Experts of a small language model.
Size: width 192, 13.2M parameters.
Experts: 16 experts in each of 6 layers, 128 squared ReLU neurons an expert, 4 picks a token.
Training: a variant of Adam for the experts, 741M tokens.
Below are experts of layer 4 (counted from 0) of a mixture-of-experts language model. Rows are named router (the router's row for the expert), up (a neuron's input weights, with its number) and show model dimensions 64-127. Each number is 500 + 50 x the weight over its row's rms, rounded and kept within 0 to 999. Numbers have three digits each.
Before each expert's rows: "mostly gets" lists some tokens that are sent to it at least half of the time. This comes from a sample of Wikipedia text that the model never trained on.

# expert 11
mostly gets: " K", " V", " N", " John", " T", " G"
router:542494473460484341461494524517506521572500539494483473498472529475432528422569436500418456480602473512656482485427543541425592506584423563529535481506535543547429429574501486522515526464508540
up4:470512609519425571498553584473453482607577508431419478505519549456478505489512517520495493507423552654449525509489458523504444446492466518616470500478605530557596378525583580539455437523459487
up5:496532505589462615514562464546487504426505491525468555513525570520499568479520532511519429451565530523455493489539500514504514570464475540494509455509509445544531484469543430516445536570511476
up6:468582545477531532521562594497494449452414415530551507465494567467551493558419553458524451505608536510521436526540446527480603470465429570464599441465596573496557478470599490545543441437462398
up7:500499527484581353545487544514409452405486478424453513452491622444502459548490446532453485434465535468467568498531387492480592454489515584477465493523581479561575424534462480494470532509469532
up8:472444589568480471515583547463456547445548569465525495520536480524364536519487469559453522457479394470524452506377591486500438486532521486498417511494526436446488585462481458440559544471593517
up9:526503570550507527483584544452504616543520433559497438461448473452415519508443457473464552493457463500547450478532531451445589453563449493452486412611584459490517494490500528515522550458481563
up10:435528416574543441452442473477422515594490509539553462497489489492527445464469537506503529530517500582615467573483571430499397509553530501527528541430570564470603544516503533440508512492440465
up11:538525481453493505499469524461461525559531401480480560481508434543394479487566555579582408481492465551531434616436561470469523533421540484429528462532489473497545472452525490542542404460573495
up12:503520485429429390523496477530452503501486474524543544486466477541521556445543362461474517483502477495596493533482511556521488496495414497481510471572504519556579485579489462634539492591441485
up13:525515432383538465586540548485486593482442418532505515448414514465475469524482491445470450499530514523511388461532455571534492498618429551508561582487454544556435547464528520497485484472400536
up14:518498508435538376513543461492553542539474495489478505523512467570416597381570522491449542470554488457472502584557468486535497493570528448463544609419547543527426571527536464509443499487498483
up15:511464426426531482530531361515420613442497480559503393450482470477446492487589433443514500480598492460494482569406563507532511415532518538493387480445499503458457439487460488467564550516421525
up16:491522498476518458537498512449564446472475543515540499423533516582443562482464509531495471510470518444558405536528516500480499451532520541445497488452536513497575477493453521448545491504367561
up17:484539517537522480531468499488433563495517478521551460438441498458469531482579542499527551442390487488542517476398469508428457541605488581500469476533471427486438421455471501601481658527514383
up18:478531473521527461492485489493447478478589581610521477493542585437534431573504516400572544537520458491572555477538473535543515472534567529575589510415537570491513496528514530483396492510491526
up19:621528523391502380541445457473474543587449586525511439408591400524596506568501533481539506605445522487489448500483442515417499549529496545516490567491543474463540481491539420508427493548480449
up20:597479575447493482501554535505447446465492442448488498455451572446526534522456590545513531504457416419501535512541418461454572568530424583468530445471532497481572456466536551484552507530416554
up21:566566439494534517497516522455481533477501445534558473533472575450459426467626488483509423505516487458544542504539496534561471511560482528494548474463520545502455513509575497560558483480525526
up22:542492445474467523461528584526487429552542499586472478457494489535424541545585469524462537516453531519490508524511582481466477471541442490470525500480515615499464415496532529494439552439477503
up23:506483456441507393530513428512533525491451514448539469508489487488435539459501445475492477520489456448449507605476529527532590510507526493380545525572467592584425489484493555521525465506433434
up24:548438473565378492438401432541481467499421429554550472513498560630462438484426551552484491553535519550499490515448503429566438608514504418498416512538546486564510539539553474512557534477409435
up25:510600506507467429493517584473474526542421566475488439441420578536431589390487511594464453515477577419520489518466569499519541429497462436482511437532486534536579474503483613423516476508510552
up26:421480507573535514503565419516533425499448478524527541373577518544450609440500607485572530505476594534566486483519540514484508555459439503531536493460531487502501495467479578463477443557413479
up27:420513610540449460519542608519537510477489505517569460439523433565475488495495486480524516508455474469559507563404483458510557519541505483479541482488498530481488499477516533447534573463544460
up28:473517468479538394513612418440410484507443513542543490460544440518408484515481515523475465524544508450651461476396588449401493478576495527391525525532557502565511477509561472518509494514415485
up29:457556497536532461514532467435507476474486454497414568488450523472481560488550558340542449485524386527495482567476460493431433392519505568420557491488464501588534537502571530519434498467549462
up30:436558410481501418469597595582543548632509464460605539447459510482450491447541512480500521580498481481596424554516477537594548563538513536490515579553526516452433512515540474520475510439514461
up31:579480623465491548545473479503489581503509527521442502485458505453525450419567526443541479514541447471585533485547502512480552471467488640446485453507425510551555460552519408490508457590500445
up32:465473520530459428480487402451486497509401520447503478467395551523488553510535512560494486520488429549543522450509538468547541476466518532442480470468614458458600524458538491522504459487440535
up33:509526532396491402497450514526465491497435508441513451446514456536457554496514518518439482532536404511543509459416536524430524478560444517563521510518440594547468580578495444528456560550495529
up34:556486441456517470489465439542385539472438447409406489462500541457419594484563552458545548517462482502410411531528519525409559566495442433420477474435537555554522462586538505502586494452492531
up35:524455508468463488424543555461444541628447520471539489458572389529492498473542532497608396598497505538559497599489511548527538520516547580456509516422512527600582504557488616536477539462431505
up36:517579414455512478490510486431452509542517426477526520489535577439432462389476507482459484600534462447528581527418488482472454636592533603564507485447465561521537391562557525452454525512540482
up37:583509571497456511525547487523545452432464524488518525436568477512416474518471456476510617501457475595493608430418438424511442557556485551541545531475532530533518472437486521482526464407539508
up38:427474430539500500496460521516419486551450404549507439542562538500415508510563430413505420508465514479552518435468460575537517410574568563504414640442502478492471593540453437443519469480624528
up39:492593534464446496480561374499437517537420475530485432499421549443475465493435443487483549485417467497514518423518518468480465511500428559469553477546504564515455467572507559527503313491482459
up40:476490452449585437430482519483512601613531518558539441422438453492486499443586485460532467491559452540425498477461415479413458467564573600496561433565527518491532436558561477486522481503526548
up41:435483555471521493496484449436448494421501535469556416454554424548523458564586523427539530482554539481446532518521546566584442467538487527473424574560484531464518466589454519500507483396453499
up42:458503554449495500474531514391442558483520569476542461483522499571586540490537502552529550462544460471539440515583475505591521486572508515446599460552536517513546427422414486407508517452537508
up43:572400390452491466461489498548457494553498592438446532477529400550439458470580516386422556544527567525493484488495497617437486536493479527540454558549522468501493442485414487550444524555501493
up44:537574425456513525541398559451551485544515562514454530468564605538502485515425496492493476497502491482566381536483495464534486441528471577542481507480457591504449492423457566429433475501521415
up45:530524468473473501544495522521454547544553464406529491319506439445500432511571483548430439582417565576564540498545516583444461486504502453480487488434505435455537527499431485482519483527475391
up46:557508494441556490444529520479419527507565505571483404579581524561448546502476536534538496466574490527577483544464556595520449474537474504538522467499535507508447510473458492591481467398500511
up47:541519463496443437518448519503467492445569479555495558387562483440513536521563490510532524518576395414500484553509520490505555499371455505573494486525542513514575427528518501589417522527562492
up48:479550383478431546419527540446528549524617553453464519469557547575470514525501554428540541502483430392473511526467629416499477467443473585482444472427501510424491515533512446484448540557484551
up49:579512413476470499557480510581379452513480508501530536446510530519519451518492507549490449563553516413435504456518542520565465505566628590538570563530492578451554401519420441547452439564430430
up50:539488440475445524488528457509513484532471529431553497447560572540451461508403459498457488426486421499544513647487480485532465495557436524554527489482479633623528417514488481553551448536538511
up51:501497549373498531475473540510542407531508458487504537524480381481488529436421493365457469573501468521520482446526528486486448533476471480463516423559486508498491487556436451629353565549451443
up52:512430425396492496486532465539532440553508454473527539375594668586473478556529570569545549523578451542542484454476578536598577475549428514426547527433466602516509425501526462528577578485474507
up53:414627618513491549514617553514479611470545476546502446504487492462536482493476563528462410469496447443545468458489445474512490439602448565508551503497508548468486462602436540477479461472488278
up54:543517507482438501540475469457568489499518448523415495454427516427538514479551476491470481490543486526407506449515592419403512440510530607502461482540514462507434519507494379591589571492483487
up55:509471527427498436517410615475522475539438520522562509413550481533447586532537554508543494520458470491517514553600484506525419469585504559479498499498484542514485484517445503519488584567519534
up56:625484665523453520522563459470530466572557473477458404575473481520518546513453462452501457517477474486448441509460475549424586520458503508550459519523514472510517489531558558531399569468570463
up57:507398480477385463494496450427537540528462508467479514482465538580490541477487501543515532488381488502591471449557610490470527456499482539469590548503508567502559441446501534476493667495415474
up58:550536464507507473458522493544535495503573510505440484548540516553517475500460510540470363492487472535591525484424528439450547439563513539482525505499543532497493515540511470598529443454629536
up59:526543413541516451501519594508446505522594495491499429510471495480611601492532363507421503508595493499517476580557524568481532508494540461512379491511563468496521505595484454504496553448515459
up60:491503519467475438494569496452511453526516408475557457373538556536452600507431557562529555565499503490487488522551536466443559489516514516432551475456501552503556523552554592511555514478520504
up61:496558414536583410483484364520390531431533537550510502400484513371460498543434488523532475442541479484563489433533560537525407500506523556580393472553528608438341557500507514480570503494573540
up62:522518499462399435423509555533568540578464445465393497471529457496452434547429562431543480534537522524506519421486623463499502540508466647573442433540530448508502423517518485460478497473536538
up63:487468534409463507474575401479497509487557472564612527507433485419478516480530444502515501524492488459480417492460585537467468477578451568523478517529507509518386493439477611535515515518576468
up64:438552451470495430536628532474539419469439425514493545535490491532533536453606455492571514571520511531521441560462574419506500491537514401518548450431554582503482452487528471489619458489512537
up65:500443544519523458525549436517598505508451408531433493441432483477513500451413537421534492428537417502554457493468506416498487599497469479491551495535539473533531368566540469405521581499503504
up66:514570523503551534544498511433523589490499462465503416468565538536522482502549421422570580547443495570512435473531482548448530444516439670442470463438562470511520532590543537509489410377458459
up67:452577457481473521547445525368434547483555472479483550462471536454455547499538548528546472477523456550542510590455465475490527537505496514499542470530548477519540567506497491518468562583557410
up68:494556482554555483496436570557474501541496452488471522408468446511531497434522486524640575489537536398459463524596590577412575555585420534549476465494491581564581537437553522432564529561529486
up69:531511575537542470531527508470475434474492592406462483482497435546475467522494438468455529481504472472343499568444586454459490502560543508455451609402501475502441487455522484480555533530421519
up70:523541549525431429521412548445486553551461509487539454462508584496450427434516552556598571448511367558534374476557436558517539549519485537518577483541528554539538517522537424531423510410556499

# expert 7
mostly gets: " Al", " O", " New", " John", " Le", " San"
router:515478502435448336450494558505459543522460482504456510466477493530405607403550482476488502553553542521541425509513510521457588491586535598480514524486569547545510444549503567502576490538489511
up7:436480560492494431480463572479508399485486507485491481416504432574503524396505624557497549541491406417573463532523480423457466476470453517513470565536472516539583439437475515443567512438401499
up8:495477513577506507511504377552504485635550509438504571466576571522568476524428450439536403537556515599508355513451464477457530465521438462526500483478552533547514565575487595467509465463489474
up9:510491608502540380392530495559395554428492535457465503364402475514553510573493406565515585427484503510536480459496450436491464472465515556526537493441530552552560467553436482444458468556525401
up10:493489437443593549526578547476510495526545536554511498377473539461521521399478502549539558527472455480533602501641441487542511600567483520547488590459527436563595559538527566582545587514495487
up11:501462548500466475463450505503507535563510506498448447434525549548456544390556436426448447573486468468526524584530553463458556515547516547492453500452452468470561500520507578493536517456511466
up12:522545464446468457474469497437482521494539520468546438468516461440515548542524514495438501492601510518512553525554446542456508496630498495474455547572551505476489495539457503518430415527384517
up13:538641489503449484454542510614525471454437488419494495525420495515517516521550431505488441507506531382510496430502493556458557513511458518495462469457565507458533468473458438483494534563531455
up14:539482442433526520478448517422469446495492504365465540462570588480549429553569554466503539523404470502500588607507513537527512479521581609453412551402544511482537507505518494387501488509509500
up15:536568496496488425479510457527549477568518433532455481490552517523457486452442436479483527575568545544589541500404568434510473442504457578497525465523509564526543431490478554590537517532452443
up16:541509450505454445565539473514501511512596510473493587402406466461421550562457515511509489504493551446452439573541442489505552507569430482529454520555641466530538473494541465563546499490591462
up17:596492471429515507505474313510573494492458544576450466473565491455463497458528505537407470528497420555492481450518518472471527478505501510488542627534520457454521501539456503465451484553485403
up18:454446515489527522398419479490494570499419447559492480525529601449531564454502539526440523450503383563532568542467605527444574490442546492399519463422600464482537472490448480523423572589416516
up19:488539575512466402538573484578502556544521539516446521500537462563524427425496510476460448559530488515500554508471632497446548499531489477424535537513535620520473548487502443547493506472482479
up20:488552557553587465539498544492533507630593419439559474497526560516532492465472568458532520523519459454479478537475468430512541559520512515507487441485585527576493454504459440416494586536553514
up21:551408568451519439510542528459429472497555502395465595531588456533491465494464462495378494606492461489441502590398495613471474564569428474416542466489625497482417480500444475519381517513561473
up22:480498488544465463476478440554476436481496579394477475465478469474509464539474477517558470481594590532582468489468529526513463465502442511537447401506588521517561424391548524472478514480435543
up23:506579546555449437480508599496487530450505523497429478397492563421493456541524422534488445452504543504487489435549411522441538517537461567571477485555553449519468450580473441475493404494479500
up24:618457493506479477481528444447497449482599549568465484428497476552511521360465588466485368566436536526482438480499569524537580413631533497534551531482589525470590475513473533495486492500531406
up25:504501471578444438499521488431473576442526563488507551489512463430490544569549509469504384550583535556511519474483554488487448599534567493513479520449512542519445575554475488433452465646499503
up26:523483593433491460551484610495484548495509500548460542520425458514466541411424483434558502608456487417493440539477515509532426573472486547523476518507496494570517511524553512542540586491548499
up27:524483573584401493410473480554573539609549485522340553503528452499500434548547464509474441435527461560451522531496528578462488521574534510493432483514481534409485456531523462442517533465589548
up28:632509453528478513496476484561430488522525584500539461524412492493481527539644441486475523452578518590488497527486577591498497509548537537525423495643464539532564490555446537489490556588586515
up29:501472537454527466446582472489549498444455598477545537526450515525544495551553441422650515562547510485530478529480507544585528524495544537399421574518461591566446455559462520479562520506514502
up30:518468467440478501456523567519452496490438512517444541457474570543502455444489521478453494500514427450463441573533551510475480485530524465447599450401585465485623495452518407484451491430527550
up31:522464431423544538413483529572459470452523487564395452439585533488512424415514470498526441603492424499530450422533462554530448526522524414477528487473573496568541570541413467488528477449583467
up32:584566456511453485467492439475435520562584613462522473517552457468399496525448434484532451544471508493486484609463577451440470454576432510500526524425566561519503463505522587435553539513475582
up33:544485452465493454500545442462472583492492525586440477537486511466518550412431478535450453472443546495504519578461494475498495490514511515520488548494580495498513510433566429508535498384435446
up34:579530497509417517446590483472479488539494607498534499362495441461515462450641442530474513625500492520472466505425508529524488477555482498473561579518472543598460482492592473539563448445453467
up35:581458554517445517392473611419536586592496481520501596518447567381493482521511516425558567511561500470478507548509558561580528467440483557485449537473637515527551532621541487529539498613543472
up36:608508467577536510550562474479426549443500460475487458489512419393499500554590549519502486541475517512482456516540496497546444486555571489468535510462480453501533464525505505536422540556398483
up37:493552486501527604526535434549530442461494486512562485471550542489436579451509484589546613490440515497407498462551510533529528457505654444513493468463464457530546543471510588427496503519511542
up38:528479529491452518560533475482555471496503596572420547520487447569540507374499556472550473575544445469423452563479531464521519491548474469602463525537554530522530351492588572460458433529538416
up39:620548512368522476514446479518541481529505531523451517473550537434517540570460566528508539525461565564603489568513496456478549554592540543565475524556527539515542434518470555464510414493497464
up40:556496456449533462543492507445552547532521591519532554440445380460495586382453526426499482570481587498430472452549464458485511567559515495469497480485488537485580551506388513563521462479583502
up41:444489467491480490508523410498521510480524506541423459423520485366544484519598383501554440498442485446470456487474518602461460500499526530447501553475533457432571544527482494498392429487516429
up42:462542486494513493528578541457535433523505514461439456413418566440511394513454537562487573596497548446513580518494506486558483469522499497499546548564611455474571530443467633549465421570594366
up43:505540513464502530434471460604432528488445523515571421497463493460537607501550461500591526523598608514514466486535482551494501546554434515428536502570506460495509529508482508445542484499434539
up44:559436472511454495481505492457448504404498579590437487506514563431445531512518423541483392465468491460572497517441444517502455472546448626436536565547582545503597453493469433503538574536522454
up45:493496542425461422520600609566519479524512437600432440461573441472541482459472519411475537504420475458498514522526475528518453434534464529518484445496566498467532448510465541521555505504532506
up46:506511533529523551521479512459467512509515526540506490458533537382487453541432426433587494570477446562522494564583552430497466485523512514551565471506470524588470440488500480392432518559396497
up47:604488471631503587487489506496482532578632514590428451473423443463493488411492508439522549504481458549464542503384545522521483553495588544467463593475554517570511585508519573572432487552514446
up48:629519474516491469447615467474498507499511504450426486435501537520537513459528465488561464508494504548572441529495511515445514477511397467462504496457544536612507505494529507521488543401478476
up49:473500456385493524474508498520494632469475479529540483487554477483596539530500526512493521555550420468493460578457512457477536429480537442416432499557562593508502457435543453478539496560473451
up50:532477454495510526395513591497432477499417578422443537465512501505565540487489364455548569460489462484488459545430485466537536464572466542522581480528489556575458546544428604546523528566480409
up51:485572524468357412491504547448492490483460469473476455471524534558512514463479449498411516424513388521507555555470523523411584491458471603457460490539577490486418528564462442463561584450549507
up52:505566547464408416463427480529449511498500563579457484519476451485442473460584491578379442482516433538479588519460575651441507458505456499444568460497596526510487516461506479506420523600606453
up53:501434520519495456518497509530526465491621522519432510476443488519556496505455368493530495531492442526515391467440492510461439452535533582562477472585499495502499517483521445492462527620515564
up54:529479617504484479501452497499524420465531428522525518462571503478484487495447471576462492438442503476426572502559469517489497594506441492527592513454464483575470530467545410486513472475460469
up55:510501486512561450477421560572510488507436462490565488434571534528471593492555499597451454445484601510602498629536461464470507543502480467450546498528530602530580434488523582547451476519425492
up56:449616479558515498459599430559439561571536552512537473436581443397440398503517485452505516476450473522508542494517546531485499575496409451486521514485481560584459485510509537492518521452482418
up57:490516496420512517502487476474504515522562480479388392510485572447515519496413398474437524487434452526500500574399625549491496491545508512376457437513459451464545514421450531560504500581494442
up58:580494499517450417462484495543432489592478501518376545480460530496516591451551439573485453521491534555530466568474544557487521493575458453458473508494563523599480377483502520454441516484505474
up59:524578471441501388496449487567472510592458493495447545458515408492563475437501474419505535613546511607512425485504506488436462477475520583582417506518595558499553460588426440465480526494457500
up60:527453440545436441455407492473541524526407601423510468490469515460464513494515547545435570546476455441498509519455479635538474424563431568567469446461526475533551466460491462523568544468466509
up61:465518544580480501444544515577501472484457578433396576521443521527538497445525515452610521507535554451605487567405541498494534513450572490476476518437580449541541504542440534469504550495601457
up62:527539465598557400445467427521460492457465453564461533476504484448558517464568500474507468503537505547481485564551580623564395503541522544510468503470454479495478540464487508501447390483515491
up63:435529505590464461478435562501474527523516495618566470441484537451525472473472438538490507527450512488512516545467471450554488441460452547453508405504502495533474512555571477490540503530607508
up64:504469472432464485548543426515521553509514524585390515513444551417515501437494399519548506487524568484465467536440511500465483475551522475470587526546535465529502455567465524542499465516430528
up65:567572513490443440377447423491467407426569395484490508526478508496407550494571458548540425518474545510469539487518627603437447492482478506479524427502578543527550521560471354441498491573528436
up66:520442390459544563534582435524478405511437514544501544496470585530536487417415535453593488478410452560468498508548480531531539557464426504484545510463438449530568506449572490551516455526561476
up67:545543594431531430601557442473524430487474560438476424481423481475557586565509463515465460488478479572449438624374591496435432509450484551487538560463500474498588526575508428497487612484536512
up68:544470469526448488479566449522526503593573578444525382538456531513475531608485517577487467427518497523574540512541488525428528553490452548454626520446532512534489571458512511551544503427507561
up69:510527563553518469462519450449533590479581583439462540494502538342482529391454409469454535498431525560536504504495449525501573489565489520556553572436511591446595488506474441467466506464539471
up70:546579480481517534429439468569584532501447560462484579521542506521468522530428382571537449524506486524552419611406531485529564509510419498549473509519490444411426426437493471486471443512471453
up71:551504500593526467423498564509526490544530523478543480455544436551440426505452451406604601577467512458517502447505518538492506549525505510465554552384450506520441533477488549557470468544568473
up72:476466452584503591550614406445419463526483444465454521465449563458539534562483508490576506499462555524432438500520564506546534477520559487490531570453506467542564522500527487452546478524517500
up73:492452464544455533361551487502471565458419541410506600529475498465470406498518424407634547574466490451459395536521583522518495566543501552419402621579527580518474476461580511484422501573499468

# expert 9
mostly gets: " K", " M", " P", " T", " J", " N"
router:502562518470468315513492490491537521554513522489468439452455530540452538454516486565477517436595491501707524491391503542476541487582417566508534492490535503568455454544554477492490552436492540
up4:571514452555486459530520468461552427493417457510540444506508431414514532609542487441496402501404583617424553533562464497498507484473523530615479552538562510534457455468447547532527489432523573
up5:436497397492538467549516567485522453504472470442541480491342526486463520511511419428537477507530485474523556421585569494381513525511518510413510469510509543507458489477501487493404421479505417
up6:496556486569474448370570405519459533551498471440494490530518424451496557470505482525454516445432508480532510551520590411523582550525490472570544550566487558470560527418453531428425493442519533
up7:458482554548391457566463491383524605476473515573471415461466435453502576473476524554469524525490519482457436569470521543520539624471521571458608530469491480511441447549434505579379541515439484
up8:461548431507363506561517546431531493486472589590374480499502500454501482460528442539559489457501481550367469564457502542560566462516489446545374516577487430421594488572551504519430491497477464
up9:518419508444515541470519558503481523535440424539508466494472440512531479484512485510530497643485486493499365573526472650482577527462459486475425531484572468523543533524418548473563480478469507
up10:402550447502439441401509500471518558544556537581513523484448542411479459379461542454550471494547624516470514458606427601531478627522607472476492534484513490579538454497527459547409572516535528
up11:445502499500501499603534499500491516399558492514387456486482469463535429548469527507554499484568628580506514493487501556455536460514456513518534492428571483503577476478532591400416451540550446
up12:502546378550503540503476521386469556545551536368484536522551466519471543449602409460561519508474563577511487471493505574399477391497425454432503626493532519602501429473457507462503443481514442
up13:502468493495555463515405475386426517465542531506471585512469514496471479543598453415520564517535514504549579429575412483493433599491459495548471494531421574532536480464505527517436517457508459
up14:538527490485527525496463412554481579579423502549556473527481525515483552492589504485579494512514610542519542504519550527438556509459540546455494559469468445556512439452567488533513565509519479
up15:606485592506467444454492364502505553461536482467492414502487510390475487497455463452516441482372419526586548490572477489463494582512477469545557538486515559560569513505423534475470471540539494
up16:541502494545483445537539483540410457541586490618531505426439524470456528602479423542482490568527437537499510570479494436442537453490500360490540479480518485523606405495519567442514426561424530
up17:533511475503551493511526536571544431493555558563479525484459569529501526476551466572498500583555555517434534548414494458439510538562511576441426501494558511503535577554560560465476525533403452
up18:567566436366551444469465545431425486405495550446494465489531485559580547489512379354452544508506497435522430540429479571517514438547568560569509530531540610467604481494497469431464482516450473
up19:501473467510466476453541445504511503530512440547423566371449567486551514384448479493469519578492561459533554481453524536541513492536535457535510619479554412562579472587580586424522480523535494
up20:484545484497374471488492442418417475508519454519399442481484484487459465416458461536442496466477510476543538467521471389510459398598477453523549458499522497485518370562418427474427480464485476
up21:481502515464571473494426444503431522604492525465493482486510405521519477421509556496541473422503434489427490504504487474524584498536492446472553541468496506581499492456547656494403565474452466
up22:583537439499448524523513516490580512470557460474395493481465521519519426532482531483420585495407531556481514525496545555540464484541422432481501538512547484467539528545522518485535424487464560
up23:579569520471493528520485624524457466531525453535504511466502480508468444398477545457527485482514520500497547530435468568483452431508514494421537444451550494527501507509531543534432582484467466
up24:454453450465478476505489493476517465472574488553483451414544558453503426488538500425592502515483469458505448517514453493507508466534462360552506535518533574542466446478594523538512516445508374
up25:480439490415486551501538454459493559467471538515495486499500425506564535475457466492458502461511419524552535530542497476566565581526444532466537474482494470481489404542456499389514400434540543
up26:543543538542477480536475560463446531412521506467535468533561510579490561443587424493573500473550396575478412547501466596521443441477524561603467535462542593538480402446462493513434553522501474
up27:533485549449475427477549450497483476471496501535574479539486451405532627556571567603457458477519481509519352541418523527518491581496456538487450543476536477502501596596543485474561477563572518
up28:510633470597495540483452492462498477516491497586557522507524489561492545514504386370507485509438494502433477651463524580530514447614458442501490456488467619542518513584547416542462570519401402
up29:457490497550445523547385479519492556524484613526452558549477481567441530521445527569516565468560580533472647503501537450501495489580473470391458559518467460574431379413561528518505533501453463
up30:475535497459549443512677506485460548498536518560432553412472486407489480567506478468516580524465563567495592493561408549557493493557472495486430480614464607590459450544523449427504420528435394
up31:521498490421431495514511498502540470526480392512524477544551467518560489417425559410472487480654476424492494472456528412348498489490394545473528470486590501507551466504527499507437511480563571
up32:434446416523396508483510458432499544523523531542582502495452508426383585447433538515511447450511604444497495478472565493484484484554501423479582465532518530523522488515502437589498479438511504
up33:492498469520455520448419550511487555531487562549467506335475537390505426511499499439528503523429526545570477539429541536435467459462468482426529531535576445600508574540584475446477452438491505
up34:553431494482399478457534486532496563571517484574560468497495482488530544577431496485516494501466521628529501456433568480553530533540512496477500447440552430515414428517435530471563523525472556
up35:460366526501430427561561571479500518484570599491511532480505446421503459483505408510493527568477556437521417500574491533552543454502427514459530546463614455466531464435447440475532408497491501
up36:541582528444546527506524568516525494420539456516499613539450517363533438533558532573446561515462538523448516420473537551501405586517522556482474475546514561523474512524544537468475513587526482
up37:487483518465422485454503489520467511483493529545457513502430476519423447452510396460537527534476429423464445457565535517545582551490527481488487537492564484454550491512502582486503546430413455
up38:569557474497527492451494500552499544590516584535488498514549446438549486537563454529477466408546583471493490555481496602495518494572484457508565545416547494545555446486485455545378528456488528
up39:548474374484536528515448490471482459427565496562521500485524449462370462410554430492542424576523513576550491503487489549528434476493544572514478491531527511442455487450454426539393454508417541
up40:546563426560467496502472551494516560517473482506386449499497565459541490484528508469498467497578525534548469436543470592429522606574435404478544498528604552536441501449542447471567559499530455
up41:455458595516525527505480552456507474538580518568568442467462479411487447367592493410461600533498516522469470462412453556552610509451509504511468528570560457503495521587573508597438547473460433
up42:543423465636443525462426505562523600603424538472493513394413401468511546459441467490509545430446516574467453478516499502562474450599509470531508525491503463524460566531556525459574565529478553
up43:569552597540543526383473445479479627580490531593529519469532472457501507454536515519484405486484508400486428496374462582540491483532527535432464480410484534453554470530514556528520509470497562
up44:518655509459537578469568470513502515482493496468591564473498542464484453532458469482434497493526605439535489443532458459486472534613427485474532457522576554546470507510517570436478466497528490
up45:406489423524436553505495432427560552482464509545490448452508439485489491406497500455510451450490556531545546524546474518446549473552469461507490561453530523536427444425507539448522467481473507
up46:586513467449421500468506476527558488542533484525476486493566461489541546381552467521572495534516585446498435550540463499546541522544648508500532452573642473556574484569502443516412519585532484
up47:486423491489544470460486516564519588438531463470521427453521600478431543579408495501466496547384458596429470383612464485493602555461469550483492607519621431494561598493500559488525430556566556
up48:533559603485476507536541488387549527503524523575493446488401478504558536571534529494566591418512452588483418520473441504527507553511464477486490563434495489531539361458513537507468549495534363
up49:444529509521392459443573506505440597460486544518363444468441484454510491442556501412550576497476522534323554452471542467498598573446532545515513486487517522585465511580504473543558625483456527
up50:481501421448473468474570560435529488483559474535525551357419540434477539540495396427459519478503488560489476550479497479579458507513471542499527499529585562495461560516474496467507371443435443
up51:497547558372527415489459468571540436444438394538499472496507548539512462548472570353473489534566461518464443507526510567570470560546447496504435490604551502522477506484528569537510551437452441
up52:674475459457548436419513471635449525598488506472442632475396556555416448494513495442473549464516587487462415523471479534496483525534505427582483581484443560553496466553482517432479553430494502
up53:491520569538491542466465529527482464480521616519461519506539547487606454482600548458557532525537449551523538516407493549541502488485513542415508470520480547618578479447454675562496529545451528
up54:512560511415526466414569487579368553488489483466539503488483570456466451455456549553591544448500470570517452504464598442502505512556422454468559519554545523650456532497549512459528532460511559
up55:481464482451457504474410429467508519462413469517421564532420421533512507440591553426515539533491545511506500473483480450528463592489430569392515527555590430578535445410529534637372582481518459
up56:473528506543472482518515523524532591490466545487514422497513447508549457475563513602553601506495441524556458517424512498522507558543572535442497508478562524543533487509567471609548536538555543
up57:573542473582472456528529506458491493512530552455550515482451501506460526486500528476556496484404488515526520491481448569476470539630539430455472637488470526645464397476589525556408362467417435
up58:528464506571445480451477549536454505510565445448587555391485577533524477421493530511533570489365546450421464544565493529458548460485496524429480477460508504514589471525448520490517481482523453
up59:450411514514576450559505490421470446434475482450537535512451483474515491535489541447464571515461451607546395417559563532516609592500454407427600481431571499532418440547550451435556485494517476
up60:426542480406495511503541503500576471509452426576488522458537645514456406502513466443477519604580604550454510472619485527517579542561463423559486535576446548481518596513439449508474400572429546
up61:532491519569511458575458546549538492605489473580458540480452483464551536485451531479535477529463423419492436478570521557526564524564504570496506442492505562530574533475489441547449547605547505
up62:528431588474472467552541514497474506533540499438488456600467505504547520526427497573484523461600569450446461580507493544616520613433566480454600509543519521486586460490526496495408496454450497
up63:509529407405512536545535455524493530515554402496547430514529439485435459428591540421501478453485515551495452474469474596591527578566520422437442526559508527578545495463385453507597525479454530
up64:480462515570471492456497464456482523545450463470381494393648508504472528503568457479454462629484451495500444469505497443517459547540427558488474627487539516613488451469427525562511531513586482
up65:568520478438413497485428614484490580511474513549467525473426448524521463450513437538451462590480459563517527488447501524406514491580488575590537424476471494567693444557504480518393398495589538
up66:445563435468492421493571565511628569506517532450602444460493517516551420390481571485603505488472547502459463504475497497546542587637436451503434664488531487517469382555535475539579499488472517
up67:633584553482514468525572480489504544499525429541524497500515550427506443594597579405476576503444448479508531563449498546465419530458561557432534433579498486516469529506397467511499472509585458
up68:440543524471579518500517439517528513436527504500488505487614430585525471461469504465457450491530581455516395519455494524577553533491522516605459624426485542536508489520496458457578502503578516
up69:528461527493494481552609563624463347499519472504492492542447574470508524577544499503449501534487442481551505411528594565496553624492451457478441530545513542490559390574438388478480501561463533
up70:470554542550547471444501412408447510400551449466450520378486487446471567439496446412571558515535427440527430514497536417474542603542461505491481492483579435598530496488565545516514581590534464